{
  "n_experts": 128,
  "moe_layers": [1, 2, 3, 4, 5, 6, 7, 8, 9, 10],
  "init_std_router": 0.0158,
  "vocab_size": 8192,
  "max_grad_norm": 2.0,
  "batch_tokens": [65536, 131072],
  "max_seq_len": 2048,
  "max_steps": 9367
}
Below are experts of layer 2 (counted from 0) of a mixture-of-experts language model. Rows are named gate (a neuron's input weights, with its number), up (a neuron's input weights, with its number), down (a neuron's output weights, with its number) and show model dimensions 0-191. Each number is 200 + 30 x the weight over its row's rms, rounded and kept within 0 to 999.
Before each expert's rows: "comes before" lists some tokens at least twice as common just after its tokens as in all text; "comes after" lists some tokens at least twice as common just before its tokens as in all text. This comes from a sample of Wikipedia text that the model never trained on. Tokens count by the router's weight.

# expert 41
comes before: " |", ".", "–", ",", "%", ";"
comes after: " ", ".", "–", " (", "°", "′"
gate0,228,235,201,190,201,160,200,201,198,212,212,200,199,207,200,235,229,161,207,205,187,179,270,189,185,189,194,195,203,201,253,189,230,269,202,245,213,191,158,208,206,182,198,197,196,185,190,197,223,204,191,177,180,212,179,180,145,262,201,206,159,211,207,206,189,152,186,207,245,205,193,250,190,200,198,180,281,242,205,218,235,182,278,160,158,259,197,200,201,202,210,202,252,194,200,181,174,201,196,190,136,194,212,212,200,192,201,190,201,204,206,188,205,199,230,197,205,190,179,294,213,233,247,184,187,174,202,207,327,219,260,201,192,215,218,208,237,165,253,182,179,216,114,207,224,120,198,221,221,196,210,224,191,149,196,179,145,159,225,194,154,191,184,157,213,216,206,209,196,196,165,187,238,178,187,216,202,199,200,200,194,186,222,287,133,235,192,176,179,178,136,196
up0,246,212,259,184,198,220,220,203,197,214,201,163,267,197,203,172,218,201,192,208,210,251,186,219,195,196,238,191,205,197,154,222,186,184,198,184,171,186,197,234,196,202,220,201,129,147,191,224,261,178,197,195,248,209,169,183,232,155,199,192,200,196,193,193,209,179,171,189,277,183,200,238,245,209,167,193,190,233,200,181,261,202,186,235,225,187,195,306,201,203,155,213,227,208,206,196,203,211,182,223,188,210,190,206,196,195,191,201,288,104,203,250,225,199,201,201,223,231,205,197,201,198,205,183,240,282,203,182,213,155,200,210,197,202,148,201,241,225,194,102,200,205,188,172,189,183,236,201,195,196,205,245,198,200,205,189,185,159,148,132,142,169,227,200,218,188,213,183,198,133,254,199,292,196,225,219,191,235,169,198,208,222,186,194,184,178,201,227,218,194,203,144
down0,216,197,210,199,189,119,254,233,187,184,184,157,187,199,185,176,186,203,184,199,203,209,197,151,194,191,200,205,203,189,242,199,202,213,221,227,222,197,207,214,201,200,232,181,262,174,182,210,212,324,214,216,189,210,208,201,179,198,153,173,205,179,221,217,227,158,233,203,212,161,201,184,214,236,226,185,210,169,179,236,153,190,228,164,204,273,247,178,161,200,222,200,187,155,223,204,198,196,209,200,222,206,187,206,199,161,165,225,202,221,205,197,211,256,206,183,147,118,201,116,253,169,276,164,218,172,247,178,222,225,207,229,196,206,199,165,215,209,142,224,199,211,219,188,170,211,259,216,193,195,212,202,222,186,203,197,194,216,204,200,203,174,238,167,140,203,183,198,213,189,197,214,122,93,195,228,232,195,189,186,205,188,250,162,272,209,195,170,201,195,239,143

# expert 113
comes before: " ", " The", "0", " |\n", "1", "2"
comes after: " |", ",", " of", " in", ")", ";"
gate0,164,180,196,192,187,244,172,179,161,205,215,182,209,199,272,159,238,227,217,271,192,211,164,185,206,230,201,182,218,218,153,157,193,176,175,248,189,179,150,180,236,200,215,222,191,194,153,200,182,197,203,233,204,144,208,303,247,199,200,197,175,221,180,209,205,161,189,198,252,245,161,191,182,153,150,146,207,214,203,206,181,192,216,258,280,192,131,218,165,189,193,171,211,186,189,186,187,165,145,203,211,260,165,189,221,193,199,186,196,149,182,242,203,203,206,204,193,144,200,193,223,260,212,168,194,211,201,224,199,201,231,215,207,205,191,188,164,194,194,220,268,299,189,198,191,160,219,191,201,194,196,174,223,188,215,220,173,211,208,216,192,164,219,145,209,199,200,267,267,210,196,205,200,206,174,186,225,232,198,202,152,206,216,202,241,193,184,290,157,198,210,192
up0,198,230,196,189,171,157,183,197,128,253,236,172,276,175,186,177,198,200,185,201,169,158,218,198,117,201,182,197,215,200,136,207,205,174,132,186,228,183,215,153,208,203,255,219,194,162,206,177,224,199,217,216,234,134,201,130,245,196,197,216,196,194,203,150,200,235,212,205,191,250,206,196,250,139,189,204,201,194,156,231,197,220,205,194,234,214,144,158,198,193,204,205,192,171,162,187,184,134,152,205,194,223,185,188,213,194,202,225,224,195,107,209,250,183,238,229,200,169,217,255,198,221,185,255,199,252,203,203,167,184,167,274,199,177,188,205,198,188,128,202,224,247,205,177,229,251,190,176,199,198,198,196,178,178,195,231,198,222,179,223,201,198,200,203,220,189,202,184,192,177,186,172,168,207,210,200,244,228,189,200,205,191,208,209,152,225,154,166,109,170,201,157
down0,188,198,177,205,171,134,234,163,198,185,212,178,224,202,202,186,215,141,299,193,208,201,178,212,196,198,179,204,201,174,172,219,171,191,222,224,285,175,134,221,245,226,259,203,230,191,184,196,204,201,223,221,208,252,189,225,214,201,176,211,207,216,203,228,224,166,117,236,187,193,135,221,198,200,183,183,344,223,192,196,202,205,175,198,206,144,176,242,200,201,200,197,235,208,167,216,188,180,195,201,214,198,165,156,178,195,199,187,183,195,207,106,213,181,222,247,206,232,222,201,132,235,133,170,177,227,209,226,141,176,214,235,186,205,163,223,170,152,210,207,167,189,222,150,199,192,177,216,206,243,189,195,177,196,200,225,194,229,203,179,254,232,219,203,195,213,169,185,203,211,194,197,170,195,191,212,207,199,185,196,184,189,205,231,201,133,198,221,232,216,158,257

# expert 60
comes before: " ", "0", " |\n", "1", "2", "3"
comes after: " |", ",", ")", "9", "5", "7"
gate0,201,215,183,208,178,214,174,203,223,199,216,204,188,219,173,251,199,205,223,202,236,196,206,261,200,187,171,179,175,200,249,245,222,193,200,198,185,150,203,214,150,194,197,170,181,194,200,200,161,204,205,245,103,194,217,164,172,199,233,224,213,212,169,244,187,310,232,263,175,146,202,168,232,196,169,196,171,206,200,187,190,154,206,155,211,213,140,278,211,189,212,196,252,201,175,211,207,201,213,213,203,193,214,190,190,226,208,195,163,211,220,213,215,159,218,253,147,233,175,200,200,202,176,243,208,223,185,204,212,200,194,192,216,188,198,211,206,178,151,253,131,186,210,170,191,199,192,160,257,178,278,194,196,182,187,188,191,218,199,269,224,205,100,221,176,196,279,197,218,248,146,187,186,187,188,160,244,221,210,201,200,231,170,186,195,206,221,252,182,165,163,180
up0,205,222,214,204,155,215,228,169,181,200,223,166,178,195,200,168,204,205,194,205,173,202,264,211,197,193,150,175,209,182,192,128,200,219,181,145,197,191,229,202,186,207,249,285,162,150,203,202,185,229,188,199,211,119,211,235,223,235,221,199,189,219,166,223,179,199,193,205,203,277,186,199,218,200,212,226,185,203,158,161,214,205,170,207,192,207,204,180,163,154,210,221,209,190,201,225,179,218,223,198,159,158,178,201,155,217,203,198,190,195,219,191,206,222,201,151,234,242,239,229,211,217,176,199,199,252,184,173,235,194,199,232,153,202,182,250,217,171,188,229,249,182,187,188,188,205,214,267,193,192,203,243,195,190,227,204,204,175,174,162,177,265,233,192,218,196,205,187,192,194,262,220,209,319,278,199,197,201,212,125,208,178,184,251,187,235,188,111,252,219,245,241
down0,173,196,213,197,171,235,221,236,176,253,284,204,214,181,228,199,190,246,148,225,200,187,235,210,224,185,198,198,148,189,209,173,229,223,197,195,187,183,194,216,200,181,154,153,220,159,273,232,172,200,233,216,195,241,214,163,179,287,198,199,205,197,144,206,248,208,230,208,190,202,212,181,181,203,248,183,199,198,185,165,203,214,160,147,202,212,217,196,181,200,126,236,200,154,287,234,190,229,204,182,204,200,213,230,193,230,224,173,206,191,204,248,211,197,195,207,205,199,198,195,195,203,161,188,199,168,203,128,171,229,234,228,242,240,181,203,199,209,133,230,240,223,181,200,234,203,95,191,236,206,138,170,179,220,212,206,207,175,205,210,146,212,215,232,229,128,174,164,153,215,199,194,164,221,200,178,196,166,148,234,211,199,152,180,250,182,195,216,163,197,199,231

# expert 57
comes before: "anc", " sq", ".", "uk", "12", " |"
comes after: ":", " ", ".", ",", "3", " as"
gate0,196,215,208,189,238,208,204,186,180,197,198,212,164,208,173,162,190,157,183,159,183,191,176,234,209,175,166,162,269,193,196,170,216,181,233,168,165,193,270,213,187,170,231,221,202,216,136,189,206,222,213,208,226,199,205,166,197,213,181,202,130,203,138,207,200,149,174,193,218,113,199,199,194,201,177,183,227,175,165,190,214,192,177,196,158,163,203,255,203,190,205,235,191,188,205,226,104,195,108,168,192,230,215,200,207,174,214,209,201,188,136,189,202,226,204,187,204,170,203,198,183,194,257,200,209,151,124,187,231,193,199,184,128,180,225,176,174,202,184,199,197,220,140,238,155,206,261,206,179,197,225,252,201,203,206,206,210,235,258,251,323,215,197,193,215,194,207,199,177,214,235,181,200,185,209,220,146,179,236,248,180,221,211,169,179,200,212,209,166,209,196,202
up0,211,179,230,214,227,196,208,203,178,269,184,163,201,204,212,155,171,192,232,200,211,190,201,220,183,199,175,169,203,221,162,200,161,193,197,158,197,200,199,193,180,229,193,231,152,149,191,172,191,164,197,169,200,247,198,167,209,189,199,192,209,179,198,181,194,214,166,115,193,257,234,208,157,197,204,176,222,221,197,172,196,217,241,191,200,219,199,284,185,196,200,243,193,209,197,212,201,221,188,180,135,129,186,189,209,161,232,216,203,195,202,183,169,190,198,209,276,200,190,153,237,228,264,170,245,222,192,195,149,230,219,151,222,190,196,201,136,205,165,214,201,134,217,209,200,287,188,204,197,118,203,188,197,264,168,158,201,194,212,197,202,239,186,191,211,209,211,142,180,225,169,236,170,166,167,232,119,158,242,278,166,191,229,219,208,199,197,212,256,216,205,168
down0,199,180,170,202,205,218,155,215,157,153,213,267,196,171,178,243,195,236,156,177,255,239,193,199,227,183,200,208,210,206,231,210,261,205,165,189,201,203,181,179,200,181,215,196,174,209,235,204,194,174,216,220,164,211,196,171,208,193,265,178,158,205,191,195,198,142,205,199,206,196,164,202,169,110,223,211,275,155,206,202,210,297,202,192,179,233,141,184,147,239,272,234,213,202,250,210,210,205,190,194,155,195,203,260,225,178,191,174,185,215,182,191,283,211,220,232,189,180,218,182,250,168,202,160,174,216,191,200,147,199,221,182,187,204,207,192,186,216,178,192,194,209,204,243,143,210,156,207,224,127,202,190,183,183,164,210,214,194,210,130,194,179,201,230,168,221,185,227,268,254,139,205,215,186,219,196,221,233,186,265,186,148,217,205,183,212,216,209,182,200,210,167

# expert 50
comes before: " the", " he", " was", " she", " bre", " is"
comes after: ".", ",", "'m", " that", ").", ".\""
gate0,179,221,190,159,230,149,200,204,265,205,219,206,178,206,221,202,245,173,161,185,186,223,212,180,214,311,195,187,198,240,222,183,200,200,154,200,224,206,193,202,196,188,196,187,250,199,236,161,203,207,207,177,198,146,147,209,186,220,187,195,201,210,159,198,239,199,194,214,227,209,209,201,191,177,214,229,194,186,212,93,209,181,148,229,125,191,147,175,185,184,238,168,188,190,265,245,203,194,214,223,225,205,241,217,192,263,181,172,190,182,204,188,213,214,230,275,203,173,197,189,210,138,208,225,195,198,192,163,223,231,198,212,177,211,187,187,235,171,181,184,174,206,248,51,226,155,189,246,191,208,221,191,233,207,193,135,184,188,191,179,128,216,164,189,175,183,179,184,200,203,204,200,183,177,180,170,231,225,213,219,249,193,204,221,220,217,224,199,207,226,227,193
up0,246,207,193,232,221,178,202,203,202,180,230,137,224,215,165,189,189,153,263,202,194,228,211,187,214,212,202,142,196,196,268,185,289,234,210,227,196,90,170,152,222,198,197,199,190,192,209,220,238,213,186,226,198,202,200,180,208,215,200,153,183,208,190,149,163,178,194,191,231,192,251,204,203,189,181,187,208,227,186,247,262,235,222,270,195,217,207,193,220,197,235,199,227,186,154,161,222,113,246,198,218,193,194,146,170,178,179,226,250,188,184,271,187,181,242,247,180,165,191,189,191,192,220,196,188,143,203,218,239,211,203,172,197,164,201,171,227,250,205,196,190,186,280,189,233,211,226,210,179,205,180,236,187,170,242,205,191,181,204,157,122,151,201,212,231,186,237,221,202,205,192,244,207,195,256,194,196,209,175,173,202,215,202,215,232,182,174,172,153,235,209,203
down0,198,232,192,177,153,206,208,182,210,212,174,183,128,243,211,216,184,229,202,163,170,194,180,185,244,167,222,199,202,198,175,123,169,247,319,203,185,184,191,204,192,206,165,219,208,150,199,169,261,218,195,263,206,167,203,128,169,158,201,209,204,196,210,182,202,131,274,167,192,218,186,170,186,195,211,250,221,225,225,157,226,221,199,201,188,208,170,185,214,197,192,163,206,214,180,197,264,161,221,201,211,200,223,212,189,216,230,200,178,199,162,188,199,153,200,202,242,146,170,245,181,176,247,185,192,208,186,188,104,233,202,229,205,204,212,199,208,138,191,201,187,187,198,201,213,230,229,196,208,188,207,211,208,162,94,200,168,161,187,226,183,125,235,201,231,246,179,173,211,212,162,206,197,205,197,182,235,201,172,197,204,217,203,222,215,143,212,150,201,185,175,197

# expert 96
comes before: " |", ",", "–", ":", ")\n", ")"
comes after: "202", " ", "199", "200", "201", "197"
gate0,201,195,195,193,184,194,199,189,209,236,186,153,223,193,226,193,213,191,246,198,214,222,193,216,206,133,183,146,177,205,208,207,159,227,245,232,214,191,136,213,196,191,203,232,199,219,183,181,203,95,170,213,170,207,201,236,207,192,195,243,197,223,159,215,254,212,163,160,198,146,199,245,215,193,189,219,196,191,178,155,222,198,230,189,212,216,200,265,247,181,84,184,206,185,222,187,236,163,204,265,217,199,250,176,151,170,212,208,139,221,154,218,203,236,178,212,239,178,218,200,254,192,199,209,224,180,230,200,200,211,222,247,197,242,174,251,202,208,125,220,223,206,266,150,119,190,192,198,190,205,174,207,147,249,197,179,216,201,205,177,197,206,178,218,220,206,269,191,183,185,185,148,252,204,189,208,204,199,214,186,159,234,194,173,214,204,195,185,229,229,196,257
up0,257,189,202,183,201,221,174,227,187,203,249,235,246,202,224,225,166,206,179,194,190,216,237,199,206,229,233,195,211,194,215,160,254,231,208,199,149,241,220,195,182,173,167,186,211,200,192,160,207,185,203,200,198,154,215,202,210,199,199,202,184,225,214,144,191,161,209,198,202,191,237,167,201,214,121,211,205,246,203,183,150,259,174,247,275,216,196,209,188,211,189,197,197,200,251,202,158,203,151,192,174,197,230,199,77,172,215,200,211,193,183,221,198,116,199,206,237,197,196,197,209,126,213,140,196,189,156,199,203,217,209,213,212,176,247,170,203,160,233,192,236,214,166,113,184,195,228,204,149,231,213,201,229,267,168,225,200,220,193,226,241,233,187,184,258,202,154,194,189,204,235,192,193,222,206,272,150,224,202,218,187,163,204,179,147,183,221,193,169,215,241,170
down0,197,183,227,215,201,197,238,192,197,200,203,196,172,204,189,204,130,168,196,202,199,176,215,190,199,208,206,177,176,209,204,173,215,199,146,155,220,211,283,186,114,262,159,323,272,175,176,211,195,230,147,191,176,157,163,214,217,194,160,156,192,138,231,194,203,191,231,210,237,194,192,202,195,214,136,261,185,237,184,163,186,208,153,172,191,192,215,227,173,161,207,199,209,193,205,173,250,160,216,211,220,208,197,158,217,162,233,194,224,199,232,162,138,192,185,200,133,218,207,150,178,170,171,182,219,224,183,196,220,154,159,221,170,193,201,205,193,174,195,201,207,172,147,183,181,272,201,271,209,188,217,235,198,189,207,196,241,196,182,199,171,178,198,215,211,230,205,218,188,239,207,228,153,205,144,184,199,148,205,180,207,170,198,237,235,151,239,216,191,202,194,195

# expert 70
comes before: "n", "ial", "iform", "al", " Manchester", "7"
comes after: "ma", " Gre", "^{", " El", " M", " cr"
gate0,193,182,247,227,274,192,175,201,212,193,196,109,186,213,216,185,206,224,189,189,202,194,190,197,244,213,190,223,188,186,218,179,201,220,204,205,205,269,204,249,224,212,202,206,251,198,270,217,171,215,184,244,218,186,172,230,234,214,254,190,220,195,194,236,204,160,203,206,231,257,256,198,172,136,178,177,209,165,188,204,215,203,199,203,208,173,215,199,197,193,175,260,295,162,199,268,219,198,213,167,147,203,174,164,213,224,266,238,222,200,180,219,175,191,191,198,187,199,209,198,193,201,232,209,178,167,198,216,200,197,287,200,191,223,267,146,207,236,201,160,232,193,178,187,177,211,185,200,200,204,232,265,199,166,189,189,216,133,179,197,206,221,188,192,162,306,233,173,192,202,180,184,162,188,215,197,217,195,245,284,218,206,208,212,196,228,222,204,227,162,244,201
up0,200,154,200,237,210,193,197,218,188,208,161,168,203,236,212,201,247,218,200,116,250,245,196,198,225,188,161,161,140,198,188,186,187,219,200,238,212,216,179,205,201,180,218,202,218,201,340,239,221,217,217,211,199,202,186,251,186,230,272,220,214,181,136,235,201,248,226,178,232,198,190,192,189,201,204,187,187,269,181,183,170,201,210,262,182,150,184,143,213,130,209,230,232,200,281,226,207,160,188,225,177,188,212,168,215,238,255,139,241,233,164,262,113,199,221,231,162,165,209,207,226,178,195,205,200,200,196,209,235,167,199,200,198,242,206,178,208,229,191,208,204,169,161,156,198,234,166,196,177,185,166,217,200,178,202,201,210,172,231,200,190,234,152,190,217,263,218,197,191,195,203,219,204,217,182,196,175,193,198,207,195,210,196,199,194,247,207,208,214,203,230,225
down0,206,186,230,199,255,211,148,239,179,195,244,193,212,266,230,204,140,205,249,211,219,181,235,246,317,165,211,208,190,140,119,217,195,185,123,216,221,224,217,257,238,208,205,179,183,186,194,203,171,150,158,229,206,165,202,203,168,226,173,276,165,201,230,197,201,190,202,203,187,209,217,195,232,193,169,194,189,137,228,195,209,201,179,181,200,269,195,223,251,183,237,181,216,254,172,157,144,271,191,185,200,220,192,211,196,208,204,220,173,202,227,194,132,176,184,221,211,193,223,200,185,198,218,187,202,223,193,215,178,165,180,206,221,238,202,225,268,251,179,153,194,185,270,203,191,190,248,199,206,176,182,187,192,179,204,194,200,195,185,171,199,192,207,189,210,160,184,227,226,197,223,213,173,199,197,211,146,211,199,192,268,183,235,201,180,207,251,200,223,150,197,228

# expert 17
comes before: " who", " (", ".", " owned", " in", " and"
comes after: " living", "ification", " Al", " race", " American", " let"
gate0,233,199,204,229,197,201,227,215,200,195,207,167,175,233,216,174,158,206,235,199,110,203,209,210,212,201,242,159,197,220,188,183,192,184,140,199,193,205,192,184,205,198,201,160,211,232,203,201,142,241,211,235,212,199,258,174,234,216,204,190,189,192,191,194,269,316,215,208,191,232,158,245,178,213,166,194,256,174,215,196,179,207,208,147,173,213,183,200,242,153,193,232,205,251,181,200,203,199,197,202,180,216,200,181,193,176,183,218,199,206,179,233,211,145,244,298,198,213,192,195,188,221,183,260,203,206,177,94,194,202,216,207,147,219,223,188,174,189,202,235,184,209,209,208,193,195,162,231,203,230,249,172,210,195,185,150,229,199,249,181,190,201,183,183,204,200,222,222,201,169,203,198,166,214,252,183,164,204,198,280,225,224,143,172,191,211,205,201,147,102,206,165
up0,213,186,172,247,267,263,153,221,176,151,271,159,155,245,210,183,170,194,220,200,145,220,193,234,222,216,149,206,202,205,231,194,145,153,253,168,131,198,201,204,120,196,228,210,269,205,203,151,194,204,189,259,242,202,228,200,240,195,185,136,207,189,166,160,191,246,231,207,150,200,208,241,200,200,190,182,235,170,184,179,202,167,239,194,188,198,188,199,213,169,202,206,210,203,206,219,231,195,142,200,228,233,183,209,175,189,192,209,209,166,156,253,166,182,179,229,201,168,206,174,219,187,161,202,153,214,191,159,120,180,235,250,189,236,205,189,169,203,168,218,170,216,202,222,201,196,199,215,195,200,198,221,191,194,147,136,196,138,266,243,212,200,156,207,196,239,180,225,199,179,180,202,158,213,195,215,200,171,221,241,232,247,178,204,213,205,201,202,212,160,212,197
down0,187,200,140,153,218,186,177,143,150,207,127,180,252,173,225,175,197,205,179,199,203,149,215,202,192,214,248,201,163,169,150,199,160,186,146,204,213,208,170,269,179,152,190,227,275,213,201,173,194,250,234,169,173,210,201,205,190,156,186,185,253,236,230,227,172,215,201,145,247,250,154,220,215,248,200,149,184,144,186,213,199,168,171,199,168,201,225,202,238,209,173,206,257,201,191,177,214,201,131,181,234,206,125,208,208,194,209,186,200,206,278,200,216,174,175,175,199,206,151,205,176,227,185,192,250,278,186,194,195,224,197,265,211,227,179,212,175,148,257,217,216,214,213,190,192,181,222,170,189,180,216,225,157,206,214,180,209,216,199,191,201,183,197,237,234,180,205,219,213,278,172,218,208,199,174,155,188,238,207,191,179,223,180,209,188,200,204,208,168,199,217,245